Below are experts of layer 3 (counted from 0) of a mixture-of-experts language model. Rows are named router (the router's row for the expert), up (a neuron's input weights, with its number) and show model dimensions 80-159. Each number is 128 + 24 x the weight over its row's rms, rounded and kept within 0 to 255. Numbers have three digits each.
Before each expert's rows: "comes after" lists some tokens at least twice as common just before its tokens as in all text. This comes from a sample of Wikipedia text that the model never trained on. Tokens count by the router's weight.

# expert 14
comes after: " ", ".", "–", "°", " (", ":"
router:126093132120155140162097150137142125127127148074117161145157166122082114126143111146121148114172129138096156141098146141143135113100145119132046140127122135116131088083117129129111127089098117137103116146138121122149082123086137092112117081
up0:155155123166128130113141139182173150124133121127108100132114135107105134158125137118151114140133113116145121079102116130117126133169115127122126157097106158146158140130158113134116197094098123139133108145147144113124090090153095121086115172
up1:103166128172128130137151140135095114126113138135140119128104116118118171156155144142097128142104074130105155106107137131138135160088143130119114149113107139124144138090142113141130135108147129126148107139135158127098176079139120109180124087
up2:135137148111147135139155168139142110163128175106125170237112121150113132122163129123126126142161149083116140122101127095125108092156115136103128131104128128101149128107111126133150144143177141101089146106099123122120103147172098094115163142
up3:127161094134137130147154165111114133126145145108144127117112123157092121127150151142116149086141120133125116111085084113154109121128113141103127130106102117162144100130130120183119136150156141113121116116117147079128144091170125140120123108
up4:110111115123160119175106132100172160111132083159113149117162097106139099109182136162170107101065170159151119106157067139122125116131137136159105138140131116166122208151118165110138124175120104135103152138163149125123112133124115129126099135
up5:133104087144092128106126091143173170144122152114127113110099128141121118131123098163131142126137142169138091102130142099145131077130111127125098106128149146124117128111114124157126166129131104131152138111123124144153124075138149138106144167
up6:099129130117090127125170066141138098123151147118130105116129123159121113156143126122110117138112099132116147155178140050114108118106114162138123130127108128133107111102135116140117130132126140125142131108133099124141152142132068128155152135
up7:136145110144139094134154136202150126079153126162136118149126156146101136141152147124151160173095156129139122114154099117115137108152114145126135169109144088129160157102130107134161160161144121108107113156087134114115122132142133099105133118
up8:136099123132172129089102149111161116139155133145117096096135100119086070158101110109142110133101149143136098147140152151057149137121150118124108086126150108159092127099116131101144165091117114136119132145121109097107144117144134159146115138
up9:133144098100124125111105146097133088107123129135124139154152137107122134108167173159105144155159121105149130150123133115157133108129144114134117170122101099177149138118161115137063125124108059130119115114143095146130118144144143106104145154
up10:143141147096144120062151138136110124128149152133131117139107178135103166109147140143135178158145148136111143087081070173103156186151154150114117147129081123120193128109122096110113123131145144119127138124129109125083127124119141137171086089
up11:116155136127126178125118150111164118103109135151122100133096142205145138152127126108081115172111139124135122163142116139151103127154062126097124143116138107157133140152127126117158133142141152109092123092108152101160139123133123112171128121

# expert 21
comes after: " (", "-", " the", " of", " \"", ":"
router:171105116122072149121124098133123151143150187118099144128150070092112115126148128124099124125177143142145143136116164166114114130119151118120109077130159082130103167135116106104123131102152147138107123142152112090104136120122126170127154171
up0:138057120103133138093141145152140141123154100111127141094130140160137131111116150118167104109076139123120130118113083127136115137133139140143112143112130156125119134139160086113134090110109131101108127119124112110096097105136090108117151131
up1:124148145130137093133161131100162120145150173131165164148123134158091094178105121118124170170158133118147148131153191147128122133114137115111118129130083116146130118166149120108135137130125090114107131139105110169161147145125102100112132120
up2:117117126094201183176112179163157114148133152101157120080109158118184098146175132120134131087123164122150088117155136137133136138121095104121116127099134115138116161147105100100150140119170101075128133088133128144110144175112131126127142145
up3:110116180112144152133137133102126144092150178140130145108136118145110181182091134126167126152130150089154117114113145131146068134184113141128105105118156095143154091166165130157117184113151138114124129138094131126098091150127131120117133148
up4:121062093110137180127151152155128112127128092126131103143119117075140138103113133145149138107149122116105160102130170122144108103127130119145132155123111132134137128138103134132130152155129087138119154111156131138127096135156132151115153147
up5:161104122127129127178175163148122166124159162158149117123128130147130174142121119147144150137117115132101135166110096103100096124106113121149133107112095111123149155155159109127126137135135161116131144155164143125129118127075107129136116137
up6:139099082144160136141182143128093162129169123138143155138168111146140112143111138125128176143097141099113153147146134145131138124145094114117093121136155144146161114150093113142117135079145103089126092152129119099148153146165098120116101120
up7:135144108157168128149096119135111153119117138143163151095111151149108166149141114134146134146144165102163124137160112111132061160154088135114132160160130130140146142133129141130100106135083162087130130112133112111120134090166089083159117102
up8:117064110124138157141137092136134147123123100110118171129121122104134179130144136113151128122130138101136177129108169119116104133111131109123064159132119187100181128160121109117136111125112100129158102108136090153108113118132118124139139089
up9:120158112141122099149111130111143085113130076142100122135142151131110162120115117101130098155095150114143175111148112113133103133121122130101131149132076138132112101115159165106098102088132158124151148133091124144133149116134096148108109157
up10:127102069059140160158135163133144128145174143139180090168143100142132113119115144109114175107124151135153161141165145175136124113121119134123142139141117088143171186141116102170128153134134060108125142102116116160138158140088122114118121107
up11:111124136154135147125110107101124115117151112135112169158124103132144100136173136163123186105109122131150146117122116142128133125125114154081134111088110083155124074133162115143126156120129126137110118144158143115085118113099116112111120099

# expert 7
comes after: " R", " A", " K", " U", " S", "R"
router:130132074108091122133138180125097135124107089103158135120100158127143114125136156135071119135117145071113147137131104133159133132122083132125164152118116171084142119121129184104101126126125167149120127112118129115094170164153120147169138142
up0:122141104117106136122147156133139122139127142155132065106107096101127110124145133118159163130181106112120134052109182114136177129154136137136144140122118107127136160077100106182094124109123124111141128105093139096160093139127127088099130154
up1:111099115159120121124156131104117106115108106121117102131120121191137126162167119148128104111138110100139132128084176120175105178154112119085133123138124151146093108148141119094140146137113130108122129138107123124091099072154115166156156136
up2:132137078122111154089111139115152170115109164152130127118146116145130119142168114127121180157158109077099145108126110085150134142151115109104088091092129065165132131115133120122144110180131141142120155151089097110143130125147142089080137143
up3:125095091155097097103120123194133150102165150097124149097128164126115101127160085137136141115110154149156130104119105086136117134101109108084116143157143114110155125078124097173146152115106097119115114147121094128116176141094155158162127129
up4:110137158101102133115113082128144096154121150154155097123129152120152142137187101158149125130113088123124120144113144124131106144106126134086157169093139155120113094136134162115096115158144111151145137137152097134119107111149127127089140145
up5:118118144181133101131129096157174166074150144144127085105100073135133145093144166151116119136113143132158141177165137090146098124179116072092132134101139140141100126135130124133110111154146132134095141136155149122089112135192119152136087084
up6:104155147079119168148155141142128102100142096147160110170127142130120133135104081133145156170151114130109136134119110113086132132135114106189100107126126138129129114088109124142170118121134102095129134090167107134122131116118122164158163124
up7:134125090126166114099127146129119082120114133115129117108103154148097079098162089113169132134114183103167127098116161118106129134123096152114177121160125109144119148158128144082127085122151115133172136106093115112056132132182139136119133124
up8:075106081124160151116097123125093098088137143129142120110096146171120097161143109181117119160152110107147144100089125172154130117134167109080159128111070119108146094120164145112111102108129091141098176168110083135141101118117125178094123068
up9:162123118131121148109161138121117086119146126127104136098121067120084139111120134138109121112113130110158128138080112073132094156132116100101114140086138088126127141184073088097102116175105117103184140153138097117113127123160142136105124086
up10:131173126149125119121134125151094161080119113150169137162133152108117178181114115144118128144128163090147120115093107138145126152148158151101116131134116149160128145131130108137136134092184126138115114123110131141080079132098141116095095153
up11:095076119150140125174118147102123144182151144148123122151108119172134127136139127095119136118130102079181160083126149151159107119127137143104168147145137132173112144098143134089159142105099106083135140112122130088119144094152143135145168175

# expert 16
comes after: " D", " d", "D", " V", " s", "d"
router:111154109112117134113139112114146091095083127137128135149138109121148159088119129149104127120113091121135099095107158142159165132135132138087102159153127153147109107092145164109095112094142116078147094154095149104129126110173148085126120122
up0:127120099101099133121171134109124097126149159136102093127117147134140120150107101132118123128138162089116151092059148144121146144154109138128143134123110163112071106079137164122135112119140096127149139128115144114133130121150121107117168078
up1:145145122111125114137139104114110130151130101137145133096102117122103144097134130116129117068128155090132159107134115105166102123092167153143129111084132137150105129114107121109116138134093116060136112128129091147086105162132138166139155106
up2:072115148125137152085141135096111156111112104149108118148123117092119115130132103125182170117131138082150152100121158122106142151142114171107130123127108146139075137101070087095145108160125135085140100169140085132092139142140160138150165141
up3:093183144153098134112072116121108133142165130093121149097113134129108088123203109125133103129138115188133152098155132116178133112121132122134131134119151193134091127115118078140094105102149146119131080103174122109139085114115115125138111097
up4:165120130144175152108109143206097145109124143134102095130145109128107133136120115136103124108114141135108121129118133125147121131123104113120119165118121164120117174143076151104120129124142144108171088110103174107071194120111157129160143161
up5:152165124148123121137146154132124115144103134072109127154138126202126112164150134113100122096159136134131155112132100113173147095137097093162116138115141123083153153122136099151116136122108118124102119050110163130106117150113099119118071130
up6:144118108121165165111141171147132111159089171133121119152138162157125115116112097133109190140092114130157120128077095157109131121081135113137142142113162115158143143116146112104108172109133080148143143109093123141130112115111123160090132169
up7:135083148160191159102133103116152111123144152154153107130132135147139111146148103109146115126114133068094138115162193136139131145167127121129135136144115128159104157125158123116123123149125122127138110145145129145117117115179080094168149126
up8:091093132147087124163149140103125131133152136102136135096135130116119108130137135117127134158130132112156151095154135111121148099128102168129149142129072137105161141150099109131140123144130165136082100176074115154126105135133036135143126177
up9:125142134117155122115156145152193150113097124083138145110122120125098159160164120134130123078106140106118146163125181083169124114140141159132136142131146148105143144110122135081123180140103135130168151123153144148156093165132087126127140164
up10:073126130127136103125149126129150120107102118124130119102113141150129133090095133135163151115115127099084136151134080125149129122147101168138123140161134163117117164131155129132129140110110163100132095115157118127109126083129144113121141097
up11:123145124123120174133127129158103161156120123095136102131133126146143128123122172103140118165155127105133121127134159162143106134143143122111096140110115146120166124120139141115108183132107079101139165146120127124117128084147165155147083097

# expert 2
comes after: " M", " S", "M", "S", " |", "A"
router:092132176101108119123094119114096119148112120126130111121136150137105166127113129093122130140112134096118132120141118130142116090123094116146172151148134134122128133102121108110103129147116177133161138063153108124138136160149147162198113181
up0:116137156140129109098142110112139173149123184135142114156170147122125172145131143129187111136120100134121097153121117126120104106125128136128131079117135165124124114110130133112124102099181129081119142131157126124137119112095131140121132163
up1:086135122088141120082136131122133139097111175182145096115145124143147140176123165134158111121085129111089146157157141138116150150147117139149147098115166144139111122127146144079114136144116115114167093160158089157086151120167137125117120134
up2:082103107163123148137110127113138119066087096135157088131125124124110114148122144129148159119136105123113115065130109078172103111157122137127143175162111164117114143094118141149132092111138156137157085126139141114123155162127131151150107145
up3:104145079112113144110139137120139148146137161130097132128075144132152164120145110100133119125119109090119154099148105124174111157108108201141153106106144155132114121156125130070116096129152110115174122127128098114143169120110164154121146173
up4:129125137097140115116146140112163153118125140126103130074119149140096142102102130168100145132143121120149158102146122120165111158134150149116124159126156125122112121113121181144132121194117148125120134155147105119123106106142104162151141190
up5:080109116138134109146147171138143131161111103135131108122130159167114144114142091167109112124117131122113110102118114129139146145144164127125181166117124161161130100067136139129115128160152179057092177117132121108077160113133118121110093125
up6:111109129132113173083152195077125155154149161122142140109068120145137163118121124113137140148106192121113133104127188157157069124148086134097153139182118126134137085135126114123133167141154148146112137110093174117113160100161136121115120122
up7:151108135137125123138142143128105127103120110121119141088130156185106162152137095156192140127153122147118127119096113129152149129124121165127150097105145113146120094137165118183142126166157129118136125127113108147151091121121149126122150109
up8:099141111089122103119145151138126085139147151076148090128137176141100127105140124131192131128122128155166136091152117104133125134122112148094082129118157167129117086124104143079111074155170130141116139122118106140131139163152088147130124140
up9:091137135158142133110172140104127150155145127131101147134108084158122114087170112116165136116090138107125102105176124127150134110159129116074143151127115093163102146124107131104161132131106093073148102129135119143107166126141108135140107157
up10:140111117091111140110128124101123158148113147137053161144124072127125113118130117139116153101124124114090127137150111113179119131157135177117141104148089111178105128118140145073114080159149122100151111092148122139119117129126155138162121142
up11:086131105141153170116121145151120158158138109089103110120133145113104126167116093098137129125143109149141162155138157124130127130114130158156162126119114091095058161130108096140098141170148133127144146100107141148144096125117173110087180127

# expert 9
comes after: " ", " (", "-", "–", " \"", "/"
router:149121107151121146161123157115141113173062121136096119129118150113129103133141083140134117112156153132138149146139139086149120127122133134147137117106164142129097100121100205099110129134130128135132156133136096172153122098151154126087098137
up0:113179124108105151143147122124124177083141142163147127092134131103123132110148100140098135143155140093153114112127107126116089131128121170127155138118126127140145110151090169112168116111121125116121171113162062132128121087106107098129084116
up1:130147110114112120127116121091133091123143121129123141057103119114136107139159136190148128169140148124135125103158090081119079113111087160131114137113166129153146123122104096123067155123107112140144180117091073125122091099135118142124147158
up2:126158104141141139103109115124079117094137080133128121135093111111105120129139134098135083115146123127132118131161088111109117119126111151105150123136112128097136088133169159166117186106140062141109150135132118099125130128153135182096140133
up3:128126129124180118134164104155106091118121115121164164102096119157093149113141141159131121149128138157125110150141189111129129129127132173150136148094108125167187114108135129135111131106100107171138120112131165112107128118113129097147125143
up4:120108113146152104136122116097143092139130124129150126104143120154082148183117092135112135108125171143108148115098158105115147096123107145129102109173139119137149107075100159130142166127120117141143155157125095124086119130113110167130176126
up5:110159095178118123129133111117114111119124129111123121128102109149105139127127085134112133124124133127127100111150151113121137130090140144140135128168147094122140145134098143135116150131119084099138161082114090148105172113136128156134141138
up6:113070074144090162188118149130153180150153120114162142126112093178137114125135105125131117151117164126123079132102139110175134142155139115129153145113086134141152121126112111143133112142137121135154117130101108137139133109151146144121131181
up7:152136154162122102152151118133147119114143133134141125119136113140123123106103137123128163202116111076115110153108095142167138147103109164123105109086143119141137121150149157124156114123140165138193130135108144143090176143173112090124143107
up8:128072089164105163090142147123159109141126126149101120127119140091081144141155121110088116108140130126109122085125114092111118119121132146119145114077126107147136115136132146121134163129088123137130127101148088117078159130142118120143153158
up9:114100159126126114141165082125105151075178155137133133134148103175127131150135119139134132098122145125136141114128130142116090122167144125076130131140134123139123141138153120150128137161126165128177127151130144140120145140130111158118116148
up10:124121082160144127167112133175057102129176124119106105120131108197079159155121142089154100096141070133120137133122124110160148188150169112127114162129134149178141133120153129121152136146151132149120136134107136138081129108141065132110113154
up11:112143102095139136137173090161098190142136105148102150149123099134124118167100111091141145152101127142110156110121141135118121189113141172085133153151121148146145145083124127127150102136155122136124125136098194107086130132172100114103172108

# expert 4
comes after: "201", "200", "202", "199", "198", "197"
router:150089096170157103146162123132139116138154130115135124108126109128150127118139150126156106098155127146113120152091125134121115118120149137120112103109124117123135130135164135149150134116112130121082122158118139139128103094109119154103134090
up0:090098121145113107136107130108130126141129167151090138150103125140149076122140147096132143149143161132104173110143108142199074110108113149122117144135118116122133182103102112138133171133126135126136111120109113152131146141132143123168098177
up1:123132154108137121138142136152162115166130135144137116121123130114140106164102140156138159171149125133123153119116120127153106125118105097167159098122129136172128124126163106122177077144106154148120112106127124115109155137141096160098168165
up2:086098088150131100124153175096123109177154148139162096100116133097131118132155120114104133073085116119122167117111147091123115137128129144128116158108093148128153103110159133135136137129090106070138089168118176119088168119092161148123151127
up3:150116078122138145156157135160139117123118123120145061144122105135122145153169126160123102114109139153135119160107152120130109150119155153147142143117110123140166120112085154122132154110144116150151139089115109120063091098126115125131152125
up4:122109110111077135089070136150139136133139126076109126134082168122161093102162117132137119114143118114136173099069114092102142175099128118140124118105119135178170130116169119093106119140089130090110109136129133121103126123110098146158131124
up5:118125110131099122100096113082112077118153135123132076132084121145116152155100101115111120151119112083139147099091143154117112121152090122114129129179132133134152141142163118132143139137168098125127130137121107127146126075138129140108122117
up6:113136120087119155116135124150168164110114135122154108121123122086132103145118125135112116123112089120139147114129167092130124128153158140116136099136119114160111089117138107083150089121155078093107110098100145143140117078126158087135152115
up7:138129123104119083118110145107098137128129080127148111110074108152104172068119118131121114129086111108145134122149167118147147139182074152111094126121092121143117106125087094126125109139141086127139144112116096128146156086140084128181132127
up8:131058107108155115123133152141097158106115126139071126119116127154099131150143151125122168145178128110151102091132142166150116153135078119097103130126097111162168139144178122127095160125133165118118130159132135121135081170156142159125173122
up9:108145150145134109158074162137104141156155101154118116110128142136141100128157101121176131114130126154151174095075140122117112104139126093094152121157078121144128155111168124162111154174144107169154122141113149102136123112155134145095121122
up10:124136176081107138139149133096138107125117117156156098133093064119121133124114104156134147084109116136103137106152104102130106066185053162101120104141098182151151139104147131142098137120137126107126101088118138142114098120128120100097177140
up11:105121116137138139133158145160095099189138122114143096143068150123102076112110115155082136150105107124141094125126140138174119092130137120133139163134074122145145115126131157110126148118112100171134144107065115140093159120159085127160153139

# expert 5
comes after: " f", " F", "f", ".", "F", " for"
router:160141153117111133113114113077143164092127074169145134123151108119153083130152118137134100133130121129148130138115104149137143090141113143132105108110109087129103114111109151117125119140179089107161121107142127124142129123135137122129184080
up0:097101115133119168087152109148112114139146123135107132136136157123092149071126133146137108175114165127104161119099125139101138158094126124076128100112149121159092115098106148123138091150140129076116119112147099115086102138182133158105152110
up1:119173133167113125117105133113121171139101130124121123123129141093112149159100079115126142120131121082142091126131136091115130158154076149109136116128135131086115107151152103167185173116109135117118135120135161099128176120155128158108108138
up2:103090133112160097096126129136120129122128154131168151095114159077150142110167161128133123116091130136133159119173157126078119136126117152120151122094144134171153099105119137170144189141153119097116111132136137125136164147112088154091078082
up3:111129106105133156135177110107060136139124114133149134104121132125160114129120149100163146144133115132105112123135135134147148141147111157088129146105132118149125151136101097164138112147173142108140112098120132119087182101135073174156119125
up4:110100116124103178142160118114092165136096108151096159195130100134147145135161143121094114164140163116109120113145100132136078096136152123139144139117189094141163091121098107150131138147171064187097139108097105084147134101088113142121137140
up5:130106152138142163079100166126132161186112148083114161146098122156136138140142105150081118126157132109108098112138144157095115161119101170086092124118143106093117097149149142106125120094135154121126088137106125139130130100078146146095125184
up6:145093109161144142109127158138160170145114138138119138137135081127164120095140101151164161108116119121131130105116124151151070111139109161156144104131136144202089097106123173113128117185148117094155142139117129142096133136125143110135084147
up7:101126156098101137105110155125105111128138125146068146113078136133147140153121134128106122070139126127151141136163135123125123105119146111106148096108145117094150140104139135090129159098105096124190119132138178085126135120138134108113103141
up8:114132117120190131129131102125106107146138122114157119153122130123090131139121124116127161121165177123120081108145117073149159127130181151142172157144090134108133100102134131160139123121129137148173135043128112131106141124118118147138091135
up9:106116146131141143130124101125142146113134150120121154121130183168079165077127103147142164128181088084135129150095117120116115111130142148085115169138099117142134133153135116123117154123114126103163087120148100122138145123158140113138104151
up10:130129086102118146098102091133123103107167145082124127128154100129115086083123114122169102137136106138137174065130110150151084097121166092173135129130122137151095118115132138126117099133124144127136107082129170163121089107144128108155121115
up11:120134129151113111122146127167135133137165131177098106093118090120094129125111114106099122146115150121183128088113114137147131116127120111094142099091170149116125147129084147062135120120152129144153128078113139146142121119122146152147099086

# expert 23
comes after: " |\n", "0", ")", "1", "2", ".\n\n"
router:134136150127112111094136114116146152111134106158099160106142104160130109170130151119134118104140104131080188157098129136101102134091100144118109123192137160124096123108118124117121094169097133145185123131099165144116143122139134124119146124
up0:144119114136140117173106143105138159143127189095102125121129125158122129130123118135144139189093124119134129123182147139148107156091142126153082092122110151106106133100137119157087166134122104146094144111147128119135114138107135097145125121
up1:117119121149139134097120139139150144159140108141146136106095127137093105135151120128098181145083127120110128095129170138106114080107118115137100139115177121125135121134144140166116142090108118118112106099121126126127151116103102103165125093
up2:148143137099145135106129129143147145141140143130141166146088123101110095123121112152086151149108107121124104113073150138121094097121102152124117155102166140132191120119157137128107133089159090125113147095149126140106121152119139096147050129
up3:114161151119129161117093131120093123113119095114118129121133113108133092120141117151124118187118115152111137125135140151093135091127112151114186118115095159140119099124145158134113095134174139125120108125160130145129120146138135111142123152
up4:106106125068140123142085174146129155167119114120103114114105120166130116128118121114137093121078097137120121124089090098084157151147142123122125130141113129156166086142065098171104176113073143141132099146164118125167118138095130119120139103
up5:120118147147127147144081153128124132150106118129116084096074117122119141100112155124133134141114154131147136129101082155111129129126119138120164110122159136179161130102107105180112079138125123143112112126119135153133165127073116117136150114
up6:130109124134122159146144153135120173164129125102099112111095135205107137151148111124092106147119111144133104125120134144131126150173103129106112121147121112167132104118138107139122163118143127114140099161137117140156162185127142157163130149
up7:095103149098154157166119109136160167110132139107103121156131142164126140120138114136118110180126107104105145130110171158108097117123133118129150145124194152171159110101099117080118162118134087147124141091160127147116111168103151096075122090
up8:102124119166134128120084171157132170130126128119158199162096119127098123133149098177151144152106147100106125112101165149160102148167137146131147157099113132129138126147120127140096187080149108122147117088111131137097140132120137107120091113
up9:118106129094131126148153138103146144178145100151126134130165087159146150143159101154148116108124133138137146124118154065112138146169158158131110168161173133142101115095127126129150138129100095155105157139150105105162077140158133161054143133
up10:132096137112115152096133116112118104115154110118127141110144126129092166135144118153128141104184132120135162112124144131119107099120123161109129119147126130108049116155131127072125117139153135121127128096182132146100104089185115114117170075
up11:136102099148124158152114135152062188158113165088127133129124139141102112140107114170119136131118150133148136141132172109112123093154129140112160122140186152115120104135098153161099142128122102171113131155140126196118132147100129092117124131

# expert 6
comes after: " N", " I", " Al", " O", "n", "I"
router:120073131170142115133110130144139132122150122121133135149122133136146153130101119134139130153128166138111104129183094150110128130120120133124130150139135107066149140132170157131178155141123175138116133122113107163110151140127118143150112097
up0:153110125137123119126121102148124125127136212105087145161144100100155113109156115142125129113137133138098150118170178105156114127152148171120155139112144119139162151097123136124150095156079102141116115144145086161105127116116068138097146175
up1:122133133151159141152096147116143167099135109117127138172116114108126141124119102176143109121133139101114113145151113133171142138130161143133131182111168144126135121138129170089120082131116152144124159111156106100051103113139143152132096120
up2:082123131165125130107168120119120093110129119107142113145111148126153112161107111110125145174144147094120125124134136121124111126172130116142182133162131170125141132092119181137081111111145119115126154104071170075108146120102120136140121094
up3:085131134160129123129145112149130123077144149153092168113130146099111131099166131160118152095094155158073128096137104154131155127140104136146148127118145169147131105137165121118138100111171143120111166069092122110127115098136103124149124115
up4:168112092134154122128121134096138130131157173158133165111113113127075116105154134180124155161147080127095152131141149110168141145155163185091117135117135085116157145145144131142113143144135076127131138139102159128120141108164102124117126155
up5:087128118140124135109126132113131120085127166129128097106150120152171161134109129118155115157141161095164089101130128090136125108178097130148154096118172098136120122129115119129121132154129137114118133178099100134047108102163077130130118124
up6:137124143142140097137160070146142115118131102183143132129117114146104100135132132106106142177162159071134132108151140123097153157149103105154152137138108119122176110101104115145129129141102110129115121105168137121126119118147127111099103122
up7:135150095107156112093108125127126161125184131140119124115107137129110127092166097174152175090129138097219149128121093131126130127143098153131100166129119157123114113124120203133091101077148117118148120136162099082098124134159100120151091194
up8:112148127155176134075125125132146136150121105095126123170137126106111134130073158139099161146098129106127105086136112112143149153120097134122095153111145149108138110116104134134157134128149143112141133124109121172082101105106151171138180131
up9:119183119132103184100115056111111099164115123135067107159138129115116120144162112135134104148124152155122123110159142107175139150110100153113139154143131131123113130156146146079137129143128139087129123101108092158140153139124090113125115161
up10:080109155165123147077147152146093119153105136144136101138113111150106109137117085117149157049123148125134080145125129135148159111163142090113159133138156128102089139138113122101135147129122124116111144129151100100128115120132134172131159122
up11:137145098134120134073149126151108080118133110138151123141102125119118174132118130137123147122109181070116120118151128113169088160135119125100124163128114088122127181129165137108144141138105114134121129071090114147126165088128146125128108151

# expert 13
comes after: " of", " in", " to", " for", " with", ","
router:127124149130118115107161142141113158125157094131143118138177111102128146103108178120107096111140129139124179146128109125165116201135144127144117148117131135154104112175125154080116104149140131160137124150125086149093200136135144130154137153
up0:129126136123099133106138136117120133126100104150125134116126155134159158131118139116120174114136151109129114108081130187175166122133140141131162136115142155126145147120125184120126063101144127091150138123118116119106089113163071121163127106
up1:118120158146142133133139110134099135126178146086153111126140155172128148144141112164129147161079161122128121156109092124107110147110134143092131180175075139133133191139133117126075144110120149148117116119121130122106092138138097115135159170
up2:171140130101116093137104146140132111123127101108150117121140146090099109137127117112114142112111124118113121150179119083127119143098181146126154073141110119144164168137136127140139195135099101138149119160140162097081092117109133135129069104
up3:127147088127146136141118145122134122138128153085131144168109146115104136128101099114121164091112107126135128085139119153158112140137104156115118140149152131134149127111153177133093127125087102089102143079113132112155094122128087104107109133
up4:133120107129175130065151105095155152127143202119121127106105146164162127141145135110153155097064125128127137099077149119137098131122168127113123095125093116118118125129164168131107139114148108111146148150127146138095095086087138137131103101
up5:085145125169118122112114110109115157155131140098158128144118101145131114121109144090147105161131110131125140161113137133176102144130146167102091113108131153135159123097129122109137168147154153151181121144121116123083159112146131122148086133
up6:116130112111120132133124165124154136140117136118149136130121122168117090168127132139137142126134168151143128128072135143165125163104134102113114151148134074171111149118155139141135161152149158167148101154111122117089091126121126126103129119
up7:120140094148131123156159153100128188138108115110097102166127149131136059150095139156161143107126100130086153131131137141184133120108112156127115137111120119141155125142140178113055170140120149105167166133125118120079113135129099139133079152
up8:130112086118136135106116149146122079133132149117124153145124148117142119122104130088120137104165145114128095117182131121123110091127094113124127083149132119125125133152138140145122130102137137103173101095122166119154114160116138123127136073
up9:087145153131168111149160107128139123134048135112124115115146151123111092098100107145165115122117122116176110080157147131102135131176178126128139112153175107167157123121116151118131127083161147117133157096113137145126092149122097148146127135
up10:133126155123119160153109118116142117146137100104121120092117117104051089105133139136110145112144147115165136137115118120118158147101130117155135122114171127180132118103133123122133104118125126151114136144135157139114136113167127089115175127
up11:135136098120148152093119125093138159127126160111147169142158138160121081130118119164110150152054122128093131132121133124153071077118119120127147129146134140126151130089109174137125177110105101120091146085123169118129146126142137195126075083

# expert 19
comes after: " L", " H", " J", " Mar", " B", "L"
router:146121101118150118157121162154149112145120140128139098120125121138122116155154150171139186132150143125137120096164093105145122070122117138147156171112147127145135138113123130158122167145085138103104097069128130150144113134087085132146155138
up0:123147138117101131125126107051201125155107133121128099126154164155137077113157150132125160109156165120110124092130154095124089092168106161129132105129120164179120151108081102114136148098137143127133102099133140117168132137139150145120112113
up1:097134110131113173159147107084117136131130138159104130125166110090137094121166141143140122121138186094143163165177148121148113141100100153134163089115136124131093172095124182135070143109136123137142146155157100107146136145135097128136122154
up2:135119132131154178136175045098168120103122114157066111131157130120118116127190122140145162123137140141134146125123123142125153116153164124144126100109104122164134170119121161123167097124149114131111116114141155089110107148132084100088130153
up3:116108177155109130114136142162122177105126155101139122157139110154105130113119093117094166111178131071164126145116172150125126113160119132114136153110147090178094161119082112161177128103163155121121100099089109153133083088149136113113126125
up4:105087115110099133131138110132086133132143175126142060114180153170126100158106153123133156181141159082092105149114132152113079116103169125098184164158125190165135166140121116118116120105144148085133178114116131102099143146154125131141126144
up5:127092066133197124126211154156130096114138178135111106151113145137105100155114122133116156138123138118110128123109142131097138143107158129120117100116139120137128104148181132104148129095100122159085157132070109141067150126144098133124116155
up6:070125120166122126168094089134103154172114130118113181104148121097129108138178155147139130153115169133113166093121119121133122128140125116117126101100125131135111126161127126122132147146167134127150138061091164136140094137150111144129131127
up7:138136103100113096133180107129116117111127151153124134120135129128122117135104131141131125108076143131124138130098122117115092192157130142095180092126112147146122104097123126121076167143146103183179139133153158173116097087132132151072135124
up8:178112093143125151126120097110140115086102143140068078131139093108164145111152114129166117068123155140153114125159143122136068138161132147093106168076095128127141125151104189153119180135136122133152155117068134135111135093135089131148114167
up9:114111110139141097136153150142148094117097168142083128131088088105129112113177155103099129165182122135106149124133152085087049110113109156112127120141119144135149133118127152131150163136139087173145135150085176102132153141072115100094160180
up10:108126101124106153150083136098126126135133063182114101158148126156137093137127136125119174110107106096081089143084132092106105096149142127092144173136126123155151112125143132122146127113126128082162113101137158135139084129123131099101122140
up11:073146139141178134082067108138120140141112140143131142144065156126139111090094140113118156107148105151144153137155124149139152083147140158130129114094090153162088118122100132108120096158110101136113141126088147105131102137156130105121129125